Experts of a small language model.
Training: 275M tokens, 8393 steps.
Below are experts of layer 4 (counted from 0) of a mixture-of-experts language model. Rows are named router (the router's row for the expert), gate (a neuron's input weights, with its number), up (a neuron's input weights, with its number), down (a neuron's output weights, with its number) and show model dimensions 0-127. Each number is 500 + 50 x the weight over its row's rms, rounded and kept within 0 to 999. Numbers have three digits each.
After each expert's rows: "comes after" lists some tokens at least twice as common just before its tokens as in all text. This comes from a sample of Wikipedia text that the model never trained on. Tokens count by the router's weight.

# expert 21
router:479445431509543520513631484459503440538529536495446479483490640491514442509515521492535438552512466452488403533506416522497535498458450513490560461488554516476485537547494511563537502550436467501472547500533551545480527508522528463520587492512582391488389452479371446488518408391556532409460461506545582517488448374438531543586501502457521502541460568571434563470506531509475610518558
gate0:530413497572479524551554461420462462517547621489481481432507613513521482542522549476437432607544487590567487512420542468523490485502485488561500564548549455532585531454511556559462516550529397525486466458414582499562475510512521503565497537446534471577467485491443603485529454427528420412440410428541488497544566469531499486599530546532594543535510458428508459553522522524557501576480
up0:516483485578527521597576504353397454448611632492452436468501575491487511491472598504426538554535452560486514439462612512494519511541519524503420524509554468490580536393432521527479581486459502507479439429449513500521472562498526485494512495457509529499456501441556474625477422389467417505508493431592533505493530413502511498512519576468524488486426442554516471523484531465491493546477
down0:534510453472429470514542540461509487477529508485486502552423543432516553472447446557565497442401490474588506480423441492496552507495506528415549472469503496461435522577475355561464463460517476441495492441566479421415454445589475440502510466492551484546622494517504535599414499521385501484560464487433533474513404502518567516489520590411454516465508574522529554530459593458412562430512
gate1:556495546459579465456490472522558562492539498521408413503452458464456531540541469523485425504504399488498534544407467498496640550473523554535542485460550488468527490518529514540558464454561505479394527524452462546510515459474471505533555479519472434446468340515430461523487445450543465403413460384458517520548483494512508569591545517601544533483523474503506419403435519546517585597522
up1:454423483518480535521534526424463444439453544468538549475588497563563531552516532520554591491469543561588503451567545436498449506419506405489466550505490464526487487554516528390499580583508429593561532456444441491465503551480447542392562516508458513592491529572505481503491505524466579526506575652532578504499584568529495423460450514435542503551519502434413573524512566508498492497556
down1:555592489438483526493447564522410579499546479487476444610451500413512508540513573376522482565587436513531564567495454517421574529484556588444506437506582461522513485493520442548459474434519568496467549490570477574505521527510499526511450488446459610559538477527386486471512498489495555478473451599490507575561507476486453548433516423542407557546523510501537548445449549552582437515562
gate2:527570498471578462414520466568512425568480544477473608449555449486469523513505518445513471522427515551445521569451531534534437565467438560538569505436453596489488598547481361495495496471519397465449497512524566544594455469508487548483543535502553423483508460488425479501492545359456494487490584442426472410562548439518512512547534591445504549541545487478449447501591530493513498466574
up2:435488501491490537452546518486487560479499482527582468503496577547483482449510453510466459590437474589528449507569526424496487554552468478399519579465497449584503484496556529373405437574504473476486538429530502526463536574502444514432475554488445519504492504539459464485451651477485498520505520514454495534646519511487447372468522485488447580480515477508461514620546517409421384543523
down2:438418560515567473528454534467414373472478532545473493488526474519483481509542566524539542476486441560492503514507582552538485520403486394524515574436470460518446422421518584501411562546472518493564387472453507358465515481515459415482450457564502596509438545551550491531539508548443560460475507482468493470549549406497475441527568515587491492479623512527512505553582544563525463471510
comes after: "\n\n", "\n", " | \"", "- \"", "===", "=="

# expert 26
router:474541453461589564458511474473479488484416603472476503486572534458536471474497545457472464517498457489421505516516522559574482476493523580487579523509656537519383488414474509435532471514484499579531515522620463554503497519478550495545539600529477511609467425459449454465506458489518521503495570537505419586520502428351562564510468462488503472482516462458425528534643535544475541520552
gate0:514585507462555476489512446468562428634473511499480488516546569485527517514412460485532434561436448507464541475482434445513475535456529431534518409522544448464531519522496470532604428595510549392539490580564437542476487496542530414513473499535528448552479492424482479604419437596451458599548493529466503459527415526559486542529534589414570511448525520472548452465511584582503450457532
up0:474528544470562513553443481525531399543469547541505485528512556489495495530454503501581491551497472507504491463546485430495503498483490492452460400499513415575553572545457454527469364571527544433480474533511421547458526510527562487544460503526476377544523420508498430619372504574453432509585478509442473436597357486542510546504479482449564473444466478437612456520472576550517490488479
down0:562440483505475537505541506530435517527473477556522512443443422515475466459517377413474540471481560462497531519575550576519525513483654496503595586498484500502545475520602583490503566478459473508452512469402509482547410493566522509415462508568483541482421518545477357434572510394449517513480482513496498441496583566505446489493448543466459529453466522635461464537584469449516463522473
gate1:504535440470459461459474510601592444484411459489451546414467392500371470424441527521587477446568520438509504511567490597522512574460488545540496459424456531482547502419480567492467391611454509527530440577454459554510493486477518546602491465410504519493524498588473489491434521501468517482481560472563425564490470446530514588487546497528469513517421476500464502448535431529541476551608
up1:492539475470506490478512499587567484477412463582445543449502404504409506396495566509565477462542543437524509529575481609487474542468471581571445440459404518462533497453496542466428403596476555504552429552453450584511484453494522541534469458433480525443585514567444472515412500481438480525493527513593431543499435464567490582447535443495503551578453530436502497443503445577549520542558
down1:476550495446515519442519448492473553507550403442461483543453582561468488467522474522498533423479514556462485505494490451526544461519429521394492483538514503490487503552496421575456397480575510500533550502587428567477459458517581454618592468506490397495459503402619543493538452398397496548490480503533563494553458511434536482442564414561522522508537427545476458451514456405420548565518
gate2:641533471525522515527479539478519549411528493428484471476557625467457549568553480429525412429444531437552446466531535443451406529545563504484492526422534448499518496529549425428505498475484555532542567431540462466453371554521577445461554423537496542579452465467574528506488496491543478570450546453478467457468550421440568417515483511470439448454494474620473514524495420481489513549508
up2:443514508519495476526524508507508446512465469483490560441485479593411446467474573525535653596574544543494568491461499550471595422564429449425545448556457500514433520454554507493528449569514465546425430517522518501505573486519533526567477594430561481472534519487549390509532535565482510487467399585559523467516445524522499551526413426567531594517502609465518483562447474460549473436536
down2:519500499495514483526440541479580473490511512453464515469430496454504522476484539441394525588480457514482587554543576420514472450540506511579448416495476413552494499430474468506445499484472454504493585588441484365500562508457459528451585548498531525539589464530499558494469626509463495473449491380564460493564476547450597479415451424468481482542500576565477549578539595397482477492478
comes after: "0", "\n", "1", "3", "4", "2"

# expert 16
router:427499490518464527469524438461442525569524528567391528492553445440538518441490516466488445605582458381377494481479442524466545598515463519537536563520517585526489515467527479446614456534428575466532565562557519469497467521572525580512525514597496499559462432438409464530486527403552495441459451506493515443522482513454496521509442527501555553500520514563464500453588562623514570487451
gate0:471474444436540439458485450445589554495603491453450547466539475598427489504485495509474544395503412473509591441493518562534463585466531523560514504497536542405445567482525447455501495507432596485468527499484528524513457440504457531477548563599516528529531423455539416554461554528548438490487539502437445598503512525473504587499442437396513548525528592499482526420502370403484479465533
up0:546505562565436545587479548576408486478380529560530419576475520432557570477476541473514486616499572502491476574575487427446519468551447547460443542531415486621575457533467497545470538506571431519498505503532468506468566568513549452450481430464502509483481587500471525467474438428520536468492449510553532401462480490553499394522569512584520441476498406535514478563500584563543487504491
down0:498408461446479490477536533444417524502459424487505500490529595472516518499579521488549517550530468464473420529535539534581462415502620515443486527570470478445474473583533441506464609494550505510510529571495403373392512451537507454468480529433525400551450509531472535462541536519527435498435573502486520505446435537469494520483435481580558390538647556430518485548525465527462493513576
gate1:472491510445453476521586548394500609431475453444463498494489350532489441596521542498492503566492486555531421428568501517542592387451496456556445481593508513564559533401499419478549459542576538461506532568523454476479514494437512457546524539559545419589542471453499508509481427532493520575449489478517519426477502481496392555543537565421523454518490438497536487550497545480480602509522
up1:537458408494508548484471619534501552527457519495437473492550443535472452495541570463463517471580479594482476470455441627445473509498521456454532434595471569541423485546472431451502508515462441510406564532487576482539517564498553466449468555516405556582506487527426548539452507471438547459503504477565478533487571551499486478560521505539547553555496512634601541459550612504593557543452
down1:562471560537514393401402447507477529502495483593458474424501508426490501504449517479411520483486525512557516504511516522587521508559515424442556498536450474544535516360525614497540494548413537548478534501518463398554554462618418493551489544408535530494457513575476529542512515496578488624542540455474504453516503548557570410453479460445508418464432448412506511529477486448529453503507
gate2:481385452533478463483421602568509556553549464561487607534523568503494520508442409551579484515431485450497530465474460451444488555467495505543495467420518439630541572488602471476452629487533595563479489500480570507487552476503481490512477442544430477540474455511484505476532497547630528541516516460494475424495645456547489412451488431452535502456516540494450521536504594550497535528507
up2:481531528450439426541504479452513508495603448441442514568505432454557539517505388482477401622489410510509520445496478502440528516546487405557531519526499522437535463518552466521464522500508561562516479600513482528412486462534493500525494559504539412484465431457534504455536474426468352454463443437438518422414577558524538436516389417516575544542506535494460584498424521514447471481465
down2:483567608490501467530560408469520524493496534543449502466528466498616477593508465470427487513530484515420430535479504508530552431558450525455520419545535578475408415475495559536382529536497544524426597568589489500515410520499499520540495535482488579570469479552526497395511530514443469559475451464493518510589478486403587565539561502471484566458541511430563435512502412503404499504425
comes after: " | ", ", ", " ", "| ", "–", " ("

# expert 17
router:462573447500488497531574491520458497582502516424454530484525590481508502520578601418448481569555459418467478571538467432475586521533546490518461581417551535514505423468506480479534560475473520546452496453468445516460577583467535467520507474537531436520406491444396415437496476509538567457460499517615521447397456442375464455569446515448530500439513539507495486435545435566478556468426
gate0:509404477400496461470541526553522486556448466510575515374432490454472477551500489547505380407528561481528510452549498421507534527536519430462536565526509526545483391547433359512585491395547429555464507545432430459495497498512595598458583488488535456443484533562542482535555471514431564569527551469515488512530564494499551419485476429534492481495578510511444534468516471551480510577516
up0:538448422480565532550501489520450541432480574474532456527510490557491543465505478559605478459566499520452457475451540500563478522534490566538508402586492484440476518470541585457518456513577521367539546595522486466508599499500429456572477537565439586577585455424519580517458529509527529486502474552465544577439491496613412469517493517529571510597427452538546536541526489442502516503619
down0:471480496467529589443491485411487570517567520563432472574515498542509539405482495576509573410470512482490467548452564555624533474483483601602505418497448484512471594483534544511490460445556529537564455516538459514568489482591515456500448522523491506445577489470500516456475524438547535478563559545487496423457538465577514508572470524559457478613402498494462476549530519457603382492398
gate1:514552496450553542588537470496369580541437483433534552499480425510419502500550450435474503590480488396439513489551393473513515516525563537491493572465491493568528477445501462528436624487420575584441494545425422594566463450449497475547466437497465471452483581528494564475547537488549471489478524550437517462491484474382501453597513501411473513488565462524456509487496497590580482478474
up1:553501598557518451433467467420588543489533531565471431467583539452592510520484524499473422530521579564523488472511526535502490516452489415429527525452424495495505529558478502439499440504517424389525520541575586409461532539479436540513555580447536505559486502496599400464491449555475449519528469405521534502521494546586621520457464455509593570606514472484489514462452496416460530547538
down1:507537508518547409499494543497471490442533521470442435445506472433500523441494528513404497615586579449478470495503465464516525541547535440514519509392557459512497431469419483486594558464452479507409468487430503524572500520479529523444438460567462477503488503547615521558475514593507493491589366542542509481484480504586570407540556554365524515557520514576530484545498531515474626475557
gate2:619536426485458533457532598442484468514537542417534439428506423469540499458490541576504542436451438498463499574458481435493516515501500532431515482449514535601574539444523483430508510364455393559505545489505497518471579459529544499636539457497490460472453477498613462509410463535511511468460545538543502489450453448514494446551499596424442494472504503445534428518497464557485481360462
up2:378532556465508415551455520522588517536458565509510540569492506475545491520596464517522477497499568455510539412534472566451448534456573526533557505481469437436480476408494468525522460574490514398497435515482585484489451608532397537423495481453508476535559464514430615487524565417438506518575481548442494542506492539422545571497541407525473438546579412511491510428426503462498502589463
down2:465589581562423557530503428566503494519593515531499501533506500441437535463551516525475545495447455610570455518537475579649511483507515397502544491610424495482491612449462474609443418550499565429483551493450478573509554548531475516438466527565528474480484480542510476563572438454508498547583488468472488493410487542523425502469515480586582459465540436476498469503432436548501546535488
comes after: "\n", "\n\n", "-", ")", "=", "- Location"

# expert 13
router:526505505481553508495501541501493500482471511500456540394507573499448447517514512457520407473560487486450480588548466539467506570508451565532521537544518582565524462459446466439529411429478467509461503419497413547474563502453589416548514571504551480643488461525452386450428447429598538508464601534482507501428538513448647487520437433476519439506452516506570498527526414594482506520469
gate0:386492452403419398564481538549440457514415509446423559503462455532480518509485573527532511516370448478558509495528518552468445487457577437522548499470494429522514509563394451461436512530457499513528547571456476462509508511497465514482500399550541487541493508474461647406487473435467474459517454497558503492517482533409505500473482450652513514558526440536503439377503542517500535469420
up0:472601501444530419444519430528497580489476486471509505624564487558456408521548496509599432501519465575567459449449480541519462452504535491500465492532528546515502480448392481541455437500398570549501485508488568501616429526423466470464623503508507456494523519516456503389475509433517522505527434475447416646521503477484514548450491571535539419495535457517552426449569443505497453438499
down0:550559541457559391512535521494524506471517480464427518559483462490506502502507601574496492520423553579530422559503525540553448552544488517481424530547540483538450500445468580541451365410473564428506532425515592521497528563488526527496588483435542465530549467488398482573519367445490412532553537463503592544510408482457486532508453567491494474475580429448581455490489517552569485502555
gate1:527539554529387501539551599492433483518611458474488451603518570433510405555565538537553492510515504559514503507429503478463503507463463439447417455484493481492566477596483411487554547503419555502555467526475563505551429454440527545578616444469568548569475488437573408496511487537480495488497465556516471504416592563520451510544558478437518453506555496444506511559463593469519507442405
up1:476421479468537524481468382538539546438454388556450514465492501577482530524433462449458486573497480433556454517533471460453455548514567483523574376461469518535485554423579530563456473518534428486468534487450407461504468517568474497486405541590536538436554533504473630544542514509493516552481504401491532484540466514447537490517469586495452525537459427448371440528564500471485564549597
down1:505508473528512537464522494499514615451463570504468492463448502523365471462478516411570477556581548515420535555576492470549474447468459510564568444455450550576504543521464490405500507455585507555509489504444479433506388542538450529479447465532576462375573561524550507564459473531512488567517479476408443564538612475558598455510452432525512482463586538491455580446523499504475478484422
gate2:529515522480466531578498555479585479536545488464531484503506479551427482541479399510513490582483415577381452489435528416498475475487530582510472558539587575522510516534423561544508515385443469494442435551508489553496578465432527524529499521339479390427496469489561464471529461436556487537566473564519566473527421532496497548464563511538549506530480528643555493482536452477577554506504
up2:473518414392462439519498544546583520557511533464496459643541417501468436488468536460493461561496495394418454549571388498438504539521464539515498562510471501486505367556464570389423448526557443492509517496481402538488469479450407494544504449436423474469470467426462506429536528507501478509525503452538521520528528631545514473492562551453504513402533456525551472495502478512458575439465
down2:587495480474452630499503514557561437461619526502413495546549473527541493477534390457495449544599470586530538451495575393467418449528449557458555627510607572446484518549502534418508496436406541513467465514477523507501449480506542518483455455479462389539474454606554508594566477521526553471454552496483432578481538566497452512519506520483495480463527506516522439496523446518523531456456
comes after: "1", ".", ",", "8", "5", "6"

# expert 31
router:533467515436519543606528449555438453506468601509494557489548540561471525493579433491543468452595437455423467493554372442525566523524466515454528501523544514468404390489493439485525454502459587570451535503506460529457540557506587455518547564551549451584448483448423503420488516466491523528365478533592542511488503474504553576567502464519524511490528486569467464456580477599520541463426
gate0:485558487490489613521533431481464464589501490511430467497598449563458537462497480568481497410440517471451444451509396407439539529409541546572445463511440529550414534475465517498466471555473537609569470527321498429463556463457546537552495509454453515507476481444584518511563455611471504485502489477448524478524388454516485485487494477563523468444523554480461496496515531410562480443437
up0:476517478459410569466528478496543517550450456508425471558438492441501561422429466483486499597468569513540388530532558617491462471471493432558516476503554499531475543497484518501505531383470589513438492438446471499535495460560476476552562501518430437504484449523481488519566412527523387433444524563425491449512504433471399513470572618506493443462444374459472466547469536542443546429453
down0:447463516485561514504521429523478480437513542465493552455576440557515588519548461556611530511508447545568555496524449510512577487579459447519517461494453425520485608523568519429482603523527436577472525558475494436490556489529484478526465490456417501443515573464504564582575467590353488427475460538507615448476452550524493434422462540481483469409575539493410563525464550524525522470482
gate1:467493518540428622498485581572462569502470612534428449420509581617530473457498530537594431495503472400464414516480451457566585508516464467501501551444476547510519518605485452446481537558464384574579520494486496465480469502449573425510478548426468483476471468487615518434530393528476526595416522468516464508543532439432512496486527475525558471511445496471464434480485452531477526492468
up1:486498536501529548373435495434494509505540558481522485407451424409601437523418517480510531520536473412456459554504502573467515516519532602509574431449538464461501453486482444554578576469470449528546444485448489590458478534549588475528540431407542509561462511544525545631460464444481497517475480443464476447339515551405496468512403521496493471508528478511540473456502425552465493529527
down1:490502637419431483488540508495495532508496543440531496472485543581495455492543501536519470411577530405494478458476423470466504425503438499579486500519456490491473436607564470537559615537493542574470457492402525456446425448478592422421515462410575481504468464435559523429493472517439541540423496517542431433516549521477495476468525523449503512579542504456446533515617527616411512504493
gate2:447469519543495578467460441494506425563468434445569476503519534536428486459523507468493496492464417454520407539518552496422489482450417623464469506573553473488409607485506605521567548548519541583468482461458527521526462506539473497525497474460439567511530495582514529417472472384482467475493514555570388493504442425595419432527441520529386485475480524510517588560611486461521476502514
up2:529562545494535490456520483472466480464521509463458464502632495541548497447412491462498538665498520579501582425586474427521529524514536538493471559537547491492524418514563554455486490519554409487513483498557528548515563529498594522464607520554460556602629578521475487542568565441477545536526477497500517535531505521575492546533516606507480482509392509551535555571545401478477440427497
down2:523462503523552547372476472438471512573455604462439487533446571502528497515439497494525463548528569527495544377552486484542514566622507457571493565451440440489527489477532530451476460433427470484535424542547540456477445601534575494515603548494513581451522493568415448503572483557507521502438520408541496425539457454479428546504625552441487499464549459452521509575425537508474475538518
comes after: "\n", "6", "3", "4", "0", "7"

# expert 20
router:420559502418486441477522570522451457543515436502531475471530538495516504489530541470483544493515470415434497544509491515495581551422488469515547429438554496525498459490474479413566488528417520538562525583532487566443597511535576475571513567523522459555455473488387531299530514476549513471452581538465441519414535455456470578551442450467540529470491566562509555473582456610488568481522
gate0:408543488537471562551477548499469478543559499471575612562540594543499509478451516354541598427535468472515544535478493455486501534521584452531556456508547461452585409508509500519535477411477474461511470581454480559451593575502545526464521453449627527419453463446516569488509470483489593626488517518511586544509479423494461474506477485469491549459400501476510534466450522506443555571459
up0:494507448466464505447515510539382505491577501483460512484493500451561565577452484522492526589506448522424498531431467471492479495452553497434405534528481477480476442444544529472488514487516428537547468509569523401554556535536449518541464548558492600378489456473433590465558445578362596518428462509518572451519441448554517484664399538489550459494502556481531466469549493481533472440502
down0:538517445526454456428438490380498478489516472481458397610411476572547528607510427567415440550502518524489506442454513541523502467512414498482541530471440500532468517541528577512464533507552413458513515451594517507508437515496556525528413521584490463405499477542515470495473558504475424512477462467486474488516532487577410442472526488499478556444586587525432493518637567408435590520450
gate1:523498595467581530513496575552398413548550512443560395451509529548484551449423471533526555499658454417434502492479432572484431571508582513442499509469558487472470508540569562521534519549504467506432595526551457486582454466408452500522556540481525524442534597537385485527442489511526556500450587506525479554483507570522511440476510517481412485454494464502476511475506505580445481423547
up1:521489575585556487519519575629520475472501542507475489565435597535460566454576532431428419563550470443460494414468458540504446602537558545496427483544514485456593433484458485418409544520497542582579446455550469495478431497516437499528422531494538555563465545554563498557537391483453552480460467533440527506505479557550464569434592532471452475549505537481468470447462431501511534453465
down1:488481429627535407453407448500590488529523449591534461458511428526467478614475540598434441582443489484505603464507547474451525509495557424531425499518587458475481401467399457515476486577473513502617514459389510534550556537458499461578509429551445474527409504465552496521487455482503465556491489442486487457462481509533526511551545563415451529450483436508456521502535574543504494517510
gate2:558546524393555405478487555555552535541476498466618434533502425537502548505522448467469517551473495539494355527428517577500435564482485494555446515391474515551530565424420472483503524504441466568443532524515507432477462472390484494493483481486531507538428461460470527414476516563503613478490532501589487554441492547422487516580506528530467492568586459423538465561498431563515561407476
up2:542476543452483527557544450528562481586472457504532442584561450424547479471521501476411507566486485537521478515481587492531457562520409436419419507449518517556441505538484428445373421535401534542497524481477463496510427497485404413434432468462599550514555442466555467529469518459510530497496507552609539551464459495493546535575580489405452470467411446532483464486504511527552551403431
down2:459619480450459554609505506487510527550523536514551478533536500459462479470531585584448488555456468508609536507414522551363537467408451546495422485436496439516516565384497457513426485468486521545545552511456408488511566460468482490518511599511498545446592520490420584513472481556503495466500490461596565520463482448446583437587503452563495500493508548515519537463561375551523481539493
comes after: "\n", "-", "\n\n", "|", "0", ")"

# expert 12
router:481530508355556574475572523506492454544448482576504511477570510519553436377547454446466441512488474469466452590560482478530531571491482463512468665506565498564516406507465521479598476491476504503427538503507464550477621472516578477541587539486426465528369466484486468485475564408500561502522569548514535541520538448475504505519447464461522481528464516461532583473533460517628488477510
gate0:475598520501523546440581467383366507472492520524522501525551511526507483439532526503527475520484453518512496437532463555434558578590556433541385432523535485591489481634479468539579483545406516433458546556487520452542588435433561587557545606425434488530517523501485469513559513455526512500380578517486510492465575516496503430479506477541558534529468495476525594540492523488527461476538
up0:566519404453470488549534485626527478509402540487564516514524459396505478481457498460483536620508387504517460491577392501549431566514383428567498500465480569433519507486478545513450409551485474511437457521523510468518470532564554414505509498457356430544495539571569473439539454531522518498590490478490542436574499491498535565443564525463565486466523523485535593531495537496587487492500
down0:473519448498569493498507511438652467532490487571481542385466530541523571424568443454461490526495492457460529605506420565462535328489509515555441418516538469461554553468479490511441483484489550548543546542417501522463446465515557489586431509455550495510575508442452468462545535389542502508476506482490427467437494452483533548603541410511451510469501491488570505430551581420466447478515
gate1:539468532534429478493547571570494502533513562528450622542533494464409534505395489551508522387437532394535528472518520578510410557470394476506487510523574551413545427459427448463497501513502532601558571507529475568430474470454499437505548426538477508436442474528479479507546554450402475589479553600573473410418496527468432529474440506519481455497548516539475555443470513530460535522491
up1:482498443482402485485463607536491449498560514511438438433380541508468490449488451445477411506605489551493487513489505457545547416444463367485473482528467488456611485566416547423583530524492451539506427520440539489621489508490541524490490543474504547520497512505506555535610588503531605463559543507383535557509512474443485561478444575527502531484433503497478513520600491415519480494453
down1:438501532555478391564531591453529623431481468517531491499524515500467474507514482501482491560527477446532436591549430464393507571499503430459479631521455511419548499445483529501490562605451584404483579492449501614511523516559423459529488497420536557428474461559500500478580540498441430416566425468477480511517559409472562496484524487523460509460491516559483520472511469450433514462409
gate2:420557578567365444541526473496533506493494479489492492531443471536496519475487494454466433497470470505535404471523500494507565359430492467543469523533486470490403407537493522556456515577604495428488633542445425606471545475494491512553469487405533510577460475576561572502490510469510516453439499619549550541489501483540449515492435496506617466513526466527417435507476427518518451500578
up2:457510495517445609523585481555538478586448506500458554524480506479447498466530448521483450477492518563459383447523558573514510415451447426515528539509500567497403529415535524480477582493489452465473400449489453589512521407471553453450524472449461519481589507492531571431424452478529480570552473541497561547495477576523438435568422459504475589587484590533558417490437607513511446491486
down2:531428506492458532478531495450502560486490525506554530472480529515473430475515650400500503603517530562502464455546471507588516522453497430486522396521460512527430444496490468464455510505444427396556560557537598571473479481546418581538539517481557449475548467518486477540482452636443520517443458663462502483482522498491598523518401499586424497473564496485517510543433463499477553465559
comes after: " S", " N", " s", " T", "S", " | S"

# expert 23
router:466475439497473489514596528606507520546488526469522540458595509570460491474599587461547515490491466441447506501552481447575524529379474531572514609514524567504512523483441486527536471528459462490426576498512447505512465443500513564502499481513506521646430521506527524388463456474486653484468504547494415484522533530494509498551346470378557555538529465468446479476526546578532548513474
gate0:468436537451484488497498522522448593465432498517443657438528430501533499486517515438377459529496486548502505555517408603499581465361488555506508539485470432485537550464479449512552516604461497436550515453480482496507529424479489424581464412524484444496498439579442429456557474534431517573524468547473460582477511505429397492488520458574525576454468398555506463487492504492547486555505
up0:501514483518508473570540579506485582477480362474435570458501476481584452604437565361445532445504466529453502538484497563479508461481495499464521488458493437494553529457556503546549482461403504433510589499467487546480526478561447473586458467467459447482488454592397480443542541549425490557544464508500517503553418396486386542435613536525475555451500440574523454463505495464447448456500
down0:483487437529467385549486530488530445430493448475451544517467518522492485533432541435521597421466500511517526479483624448421497376579475480507515492431525505442559553542468422475518495509554484486599571478462478470462451538616567503472456525552479467490489498526459500484475488540392478563481471501525464426582498420461526433469541545415496451463525542507532487358557418495448468369545
gate1:505460518518520518576489504472498473501481582525475581332534535454539478546482526630497506508468480564567497478605459510529509496525523533490570400443534516560486393599529536494519513471530513559431463572431473492447320479505570532432516492519436523458392501549449495471463501477554460502407515474492493493549411511478531470550493484479437535499508574602529460604536539505448478490518
up1:501552462413461470487530440451571586517518460512490450665474534506474511520592487451533443464519447503441545518410595539444450485439469498482444540537507549388561508478578448565420500542497498475429546506534540531502633492474535475561482451451619468536514478505530474517506530553529613447567472481538507516500525514547558487450452531541511464428420482447534472373463449550541515553550
down1:487444485492476466511575466565508475509462515510343483420552571512509436506456526511408401380448498403485433515482497502505490484569563512559546549530558459459534457527494469437549499553573584449452447483550539427555526408521475498490546449473626579603488462454540540470491494486524437509499405440613535569534495492589471421488447506494471526448538459505561525457434487468452486476495
gate2:470495565473469430483509568519594535465511506537556502547437522524498613579405571571498543470528496543491525420505443522376494453463506617444478575524582502486557538454404593470597429526451482469540568515412513430483497494522477551505445516480462481413562421466455519497509514508526547585453507537500535604499593489391509514525489453491487506400422494499462509437463474462526437464495
up2:500401533559568460510555485496565502454538534557421533527557587483412499472552503515484522552519450572526515524467476535620473397405543425566419471462544560525467493555414409516514527450519473469580637440461550495493461456501469543516503525574514518516548509549527445459404556481461499545618592476415535540453538497452538430495463447498540452573457494524520456471490476418525556503545
down2:495506476509434379497541547475601472467463525452438490552522574482551589451548452510595456406466516431489471476486454456498551422494484512458449483444395509418399484503509502536531523527549508566439527562579397526503595536505565517430459432475517470472552467513431412454446480507384461435413486459465470533513472515539515480468554605505442563476573500434432445525453505530485463441477
comes after: " |", ")", ".", " |  |", " =", "=="